Experts of a small language model.
Experts: 32 experts in each of 10 layers, 224 clamped SwiGLU neurons an expert, a softmax router.
Below are experts of layer 6 (counted from 0) of a mixture-of-experts language model. Rows are named router (the router's row for the expert) and show model dimensions 0-127. Each number is 128 + 32 x the weight over its row's rms, rounded and kept within 0 to 255. Numbers have three digits each.
After each expert's rows: a language model's description of what the expert responds to. This comes from a sample of Wikipedia text that the model never trained on.

# expert 2
router:160173136141092139108180082185146154071046122169132106063052090120165117124086140135108058106157101145067147145183111149090118139124106150153143108112142152132151119134153100197144116142058124101152102147130150160149126077142117109073140174139095149157106124100096196165102126166117108154104127109175104132149175186155138144130159171119069142113126101129122104144141117142079073161067
Short interior word pieces inside longer words and names, such as ti in ratification, ali in Equalities, udi, phi, ipe.

# expert 25
router:182180153132131128134140123079144100151100156148135137104115204113097148171147103124088156088140109099081154133137102125113167159086095171137168120161145063097126173141102120119142171204184122143110130121082054106132138117169128161148129107145165070141166130136148116145216150145160141079124122120136076088103129160191164131192074082100121055158092134100115159135134115110145123117059
Nouns for people, roles, and kin after a determiner or possessive: member, player, father, partner, bishop, and other common nouns.

# expert 29
router:136137078168144084117144106090144149142203139114176047117173151115075160138110066168110178109186128145130080139146172110110085132105214087152130145120099054164130138108114169148155104118136124138128092131089192179162130169129119164148129098155144075100090109117128084122127097146108135154101147155102160122173101087169098083127134125086122072133101108137157133170136099113215164134115
Commas ending place names, years and clauses, as in In 1618, or Oshkosh,, plus nouns like building, Street, design.

# expert 16
router:188118070097088113144073140142144143127132093104137138152148091084236101199115152118136114089106134134163079143136157116147086164138190085115161104166095085086135104143119155162109101128045128142173144161172109085106131089064073120109130117101114132151138109133184140148135176129110146121050157070176063163123120145193149115137116143139174133149110096123155127088124120125147141108114
Consonant-heavy pieces near the start of names, often South Asian or Japanese: Ni-pp-on, Bh, Mah, Mad, Lim-e, H-ung.

# expert 30
router:130136080168145083116146105088150149140203136115173051123176146116071162138110064170107180113180126149126077137144174104109082129105214087149130147124096057164134144107117170147156111128134122139130095128097195177163126174129118158146126100151150072100087108120131084125129096143111136154100147156102160119177102087170099086134137122087116072132105111138158135170137094111213165133115
First pieces of taxon author names after Authority:, plus years, months and punctuation that start or end entries in award, discography and species lists.

# expert 12
router:125148169164104117113131109131141132152130100155184146118153122071140169130147099127164145156195092103137166137151158148101177092079150108075147094111098106055114148096126132048073111167165098097099138108141110154139166098119181111107115195067088097139128110118166182122121140116215176066104158193113095077108126163108127128156157171122098106198150148156161122102141105115108096109131
Final pieces and head nouns of formal institution names and titles, such as Court, Committee, Act, the ment in Environmental, Legislature.

# expert 4
router:130144075166139081117141099093149149140209137119171050122175146115076159143112067171109179110183122148124078138143177105113083132113215087151123145124097058162135138110114172151155113120140122137131094128092191182166126171131118163148127101149146075098088107123127076122125094147106135154102144152095157120173104089170104085131140117092117072134107109144155135170135093113211165133112
Commas, and, the, and numbers inside lists and tables, especially taxonomic author years and vote tables: 1846, 3,834, Shanghai, China.

# expert 7
router:093193144147115150186149091107130149197136106135168156119150110141166155197074171075111150198172097114123088115148160154162160116100188130132144154163163111115128141166152121124155103097138112094182107193107147103165148068156098153101179089085142185074131108176099092110112181140145176117146080157111151091110107181147165110155110097134127156101125123128137074113109124123144168128193
Middle pieces of proper names and place names split into subwords: Beth-le-hem, Vald-ost-a, Düss-el-dorf, NA-TO.

# expert 8
router:111095098122130184152057057117177134116173135134165120159135136082150153170116071109144082130129178154158098087150154147128128138118086200100087153124141141076152157053083138194076130115117069143119137125091130113117125089162146175157162147142114132070107117139146130137111159205142139111149142162158090085091107143095101112078094169172169064137151110088138123154116094161125142075156
Words in capitalized place and institution names, especially New, United, West, North, as in New York, United States, West Virginia.

# expert 22
router:124144081169145083117143105088147148142204138117172050122171148118080162139111068169105179118178125148127078139142171106113077128108223084150130145117099052167131141104114167150153111121136124137131090130097192180161130171133122162146128094151144070097090112126126086118129098146106134156100151159103160122178104090173102086132138118083123065135109113137160134168135098112203167135113
Bytes of Thai, Japanese, or Korean script, single letters in abbreviations, digits in IDs, plus pronouns such as you and her.

# expert 5
router:110152104090131124177126152108113125157099156096090135105141146160127173111077188088111129094065079163144090116107149119194149183121098167138145118094085111126127125101169088085157089136150130029147130138163124113169170116104113140139160161055116149119085133088196096135115139140141079172152158108124158133130153157145123135134148115161149166098191084189175161093110194127202109133135
Word pieces inside Dutch, Slavic, South Asian and other foreign proper names, especially ho, ha, ki, ee, as in Eindhoven, Dakshin, Hashmi.

# expert 31
router:125104134137156164196082121108104135134092091167108141181095169152187121097120114140097140100095127085121188123120133112133147148156125124189116161137085124148081071115146094082103150114119122166080138135101090154158079125187183124164114140127101098143197115076118124101144172152155203146185044073156119144109115128086135167149134091128137177144176088157130104129145184087180089114149
Hyphens, en dashes, and prefixes in compounds and ranges: top-rope, runner-up, next-door, inter, dis, non, mid.

# expert 14
router:106129120149131145091106110139086158076127125133188115171145163157135116056204144140149121162142118143143130125137118088095175090183089183087060109112142145123133115089118099130080081107177113077090113130092143108112085075117096115183164134116144108100092187119146159139067198148119079145101159127133124137110173109184145144159174175091098182050147123124113145166082101111115158105140
Opening pieces of capitalized words in titles and names, as in Se of Series, Spe of Spells, Bra of Brazilian, Ele of Element.

# expert 18
router:081115164122118137074094170132149148104132106062070076060111181160118090129145156152111165171149150101124114077108090150166115165106106122106081172112150093141083118142134096117111180133111181103172144147127097075138069193081143129123092109162156133160162157140103141126192100158089132126132127115152156171117106111092130139091127093120140149072136186089080067157156159119042103154129
Articles and auxiliary verbs such as a, an, was, is, were, been in plain prose, such as had a population of.

# expert 19
router:102134158158116117144178182096122136099109108109065124088157110108076100114150110167172070127167176168154151130147066143110088138114108184114092133129176200172135215177069204148168144146152162121118135149128121109155098155123186131118106117162156140134132119100072160133140098123135122124172149124109130134086098147137146112095110142164122159112092171064088189183100095114178170112091
Subordinators, relatives, and quantifiers that open clauses in prose: that, which, when, as, once, even though, some, each.

# expert 9
router:144152104173130167172176087107119141125166129111161113139178172050122110089143067150152154125176134137108117099110183112106153142156162135126095105130126134144138206108152186170110122174129109132086100070102124187132103095156120149145143121103127147080124153120076148166095139134094049124097081112057105074112114106071110095142148114126106084117080098136112153138166120087188117045101
Nouns about war, military and world events, above all War after World, plus men, platoon, Championship, Ireland.

# expert 28
router:095133178122143107121085142135172122145114155131130138139111181112093201106149131152140083190114180137140183155083094134159132123117154172194109074145135141143162119155141166080148151116147129168097123112118074188079153131098157145119159217189091146198158121111156070134100121116112083128091159124105103098202115136099106150106103149181074140147128153130142177088144109201093119134116
Field names at the start of infobox or taxobox list lines: Coordinates, Genus, Website, Time zone, and the bullet before Summer (DST).

# expert 0
router:185052124142135128157112122124125125079144128097126140166109142127152104110118145106163152151089073128080145146127153039167108099083115124180134138181159200114144165169156194126083182120152116165125123088119118132106124147190099104117180068123117126143170126151135083053078100115076066163118103132096172103180196086109139144096111102149157157147151116106135160118163095143119141156092
Single digits and digit pairs inside numbers in infoboxes and tables, such as heights (1.75 m), coordinates, vote counts and times.

# expert 23
router:107088166154110141160135192112165134159140142173083170155081111105110116088128185137139171145131132107158123157120069157136051154155085084199090075148146112082115123092150113146131149119102147145099078075085147147074155199116117140148095115118121100101115137159146113156159126075167079098176083172106162170136102121121083165133121091140155153166184147135095108077179101117115148170178
Opening parentheses and brackets before dates, ages, abbreviations and unit conversions, as in (age 34), (CET), (5 ft 10 in).

# expert 26
router:094151127137161116149109111176107098090113145134081182115077171161119070162147123137152131117141088136071119103084103139149162081110093108173154114106120080146162082133159106162127079155128135170157105151175057104079147213085125148079137090085131174131110136136075079139086114131109194148085096110125101169121167117103112124090117152107147172103088130122095069143167178150071077118133
First consonant pieces of lowercase words split into parts, such as st in stained and storage, sl in slim, cr, cl, p.

# expert 27
router:132134079166142081118143104088148147142206137115176050120175148117078163148115068167109176113178128143129078140142172105115081128105218086151133142121101053162129137110114166149158103118136122138130092129096191181165126175136120159150124101155141075102086108120128080119128093144105134156105145155104165121171102092167098085130141120085118069134106105137158140166136094110213166133116
First words of table cells, list items or clauses after pipes or commas, such as names, he, and, ISBN, award, and football positions GK or DF.

# expert 6
router:096101184100105149121103100118150115145130147096143133100122073092073123116124104095174092163156156123182176086080103168136092180052164155073144173156161131182142075133117115105187153091117109140132163087112164128130100101128079071150049139084144155154193142098136162081168089122122123125143148081121152105122115138113160134200121123155129087136170131130120133085081146142156193120085
Prepositions, mostly of and in, plus by, for, from, with, in running prose and in names like Court of Appeals or Isle of Wight.

# expert 13
router:129109089089157111123128085181162110154132117113199098132115093117169094139138136075172110114108082137168192158100166149121160149155126140070117109113062172055158143151109146142128150124108081114069136141131154093149147161116145104107124168169143140133125112090163196182100150163161102102163182153191091154080177141145186145082134112141179136102080122193128132085086129096082135116151
Name syllables ending in a, often in Indian or other non-English names: Mad-ura-i, Jan-ata, Mal-aya-lam, Camp-ai-gn.

# expert 15
router:120124159157103138128170093133071147156156152148148094103106155150143183089103133151160105177072120085118175153171120103113099121110154121132103124172109134119114073111116131160165218111115157130109106057077164081046126139097092141127112127094211135099159122157145111166135146045119145103109120185161153149110086106159073105116108163180104155169106132120165101137171154108084073149119
Semicolons, periods, line breaks and = signs that end sentences, headings or list and table fields, such as a semicolon after a stadium location.

# expert 21
router:111116109096176107119100177133136137122090109076098178108158072166144055157100169144088158125090152150099092092180158164162174107178088148120145161073158185139135130181148103109116097053143104047151128136155114139143124104124167145132100148145130193158106194098123143159084111117139141149150182141116091092170197093117161098168164167129135167095150155121119081124129136099167128131166
Short letter pieces inside words, especially wh in somewhat, overwhelmingly, who, plus endings like e, ble, ther.

# expert 24
router:114174116141125092091135080084104129196151105126175066123168104105079122126161115170103129102143106132115088136121170058090065129122164098152114179175135050158034128179103165144128130096091171160129128085089172162110154123124108135147128075104163127073139149187082061130132130165137083114083103178090142146148145122106106101122149117132124103118161137156135109150142104160169095078136
Pipe characters separating cells in Wikipedia tables, especially climate tables with month columns, sports records, election results and track listings.

# expert 1
router:163141141093123120079174206130082119074145132118196078117153200137104155148122132140104118109106166098078107147118037152091114155112137193114131134138175171151112142126080192118141116137138162127194165123150144071138151097135100086121130137180112072157165118155127093137195120084123150119185112109115146097100099099126153129103094102103113109143097214126128181130110173117160136086119
Verbs and their suffixes in narrative prose, especially past tense after a subject or auxiliary: made, released, flank-ed, play-ing.

# expert 17
router:164123109133076124105186103208071119171090129146094157206186080144117101116168163095156143130082213138155077169093144126104102099135110092109140147139135089140097114090162125198161117111122130132114136127156161172149168066150153162109146112144140113133127155142141133098059201128142095115170138095071169128074090129133108112132165160068133089157153084143137102140104110138086115154125
Accented letters and pieces in Spanish, Slavic and Hungarian names, such as í in Rodríguez, ó, án, ă, plus de.

# expert 10
router:101138102191188101109168069096114115160186159125156118063153118105099167107146161156118155146100078118141106097145166129136120157100170089134108190131157123164112170078113134112172128083090066148194138061136143190151125170097076187130175099198130100068112082147150112106168087117121115135120128179121155148144097104107094096145080106139113109132108110159165155161149104140142157173117
Closing parentheses, brackets, and quotation marks that end asides or table cells, plus colons and equals signs: (2:28), "Heal It Up", [May 13].

# expert 20
router:131137078166141086118148101086148142140200134115170046118175151115075161142114067170112178117185127148131085142147172111117081129107216084149129144122099054166130140112113170150159105124139120134128093132096189178163123170133123160143124094155144072095086112119123085119127092142110136155098148155101159123174102087165098087133138118085117070134104109139157137171139095112213166135115
Sentence-ending periods, ellipsis dots and commas, plus descriptive words like new, existing, smaller and the, and in running prose.

# expert 11
router:130135083166145084116141101084146150143205141122170053117176150116080164140118065163109179107182122147130081142143172106115086130102218092156128146121097051166126142103115167148156104118136123137129087131094192182162125165137117157150131096152142074100089107119128079122123098145106134157101146154103167128174100090173102082125139124089118070134108106138153135165131096115214165130117
Mixed tokens with no clear theme, mostly the, to, pipes and line breaks, often at table cells, list items or name starts.

# expert 3
router:148170150084156098122134190145121105158089179145075163099097083157168160138117118102075117098163127147153187096130109104109156060183070086134158098084105168077177170161101110083095064183157155134155165140159127081142139117150161071119117160152101145113056092194149130072145104105145154133109179120137116166113184124143087140150118118117120135140130139136124119172086108153106158174134
Word-initial or middle stem pieces of longer Latinate words, often after un-, dis- or sub-, such as mar in unmarried, ss in essential, dist in distribute.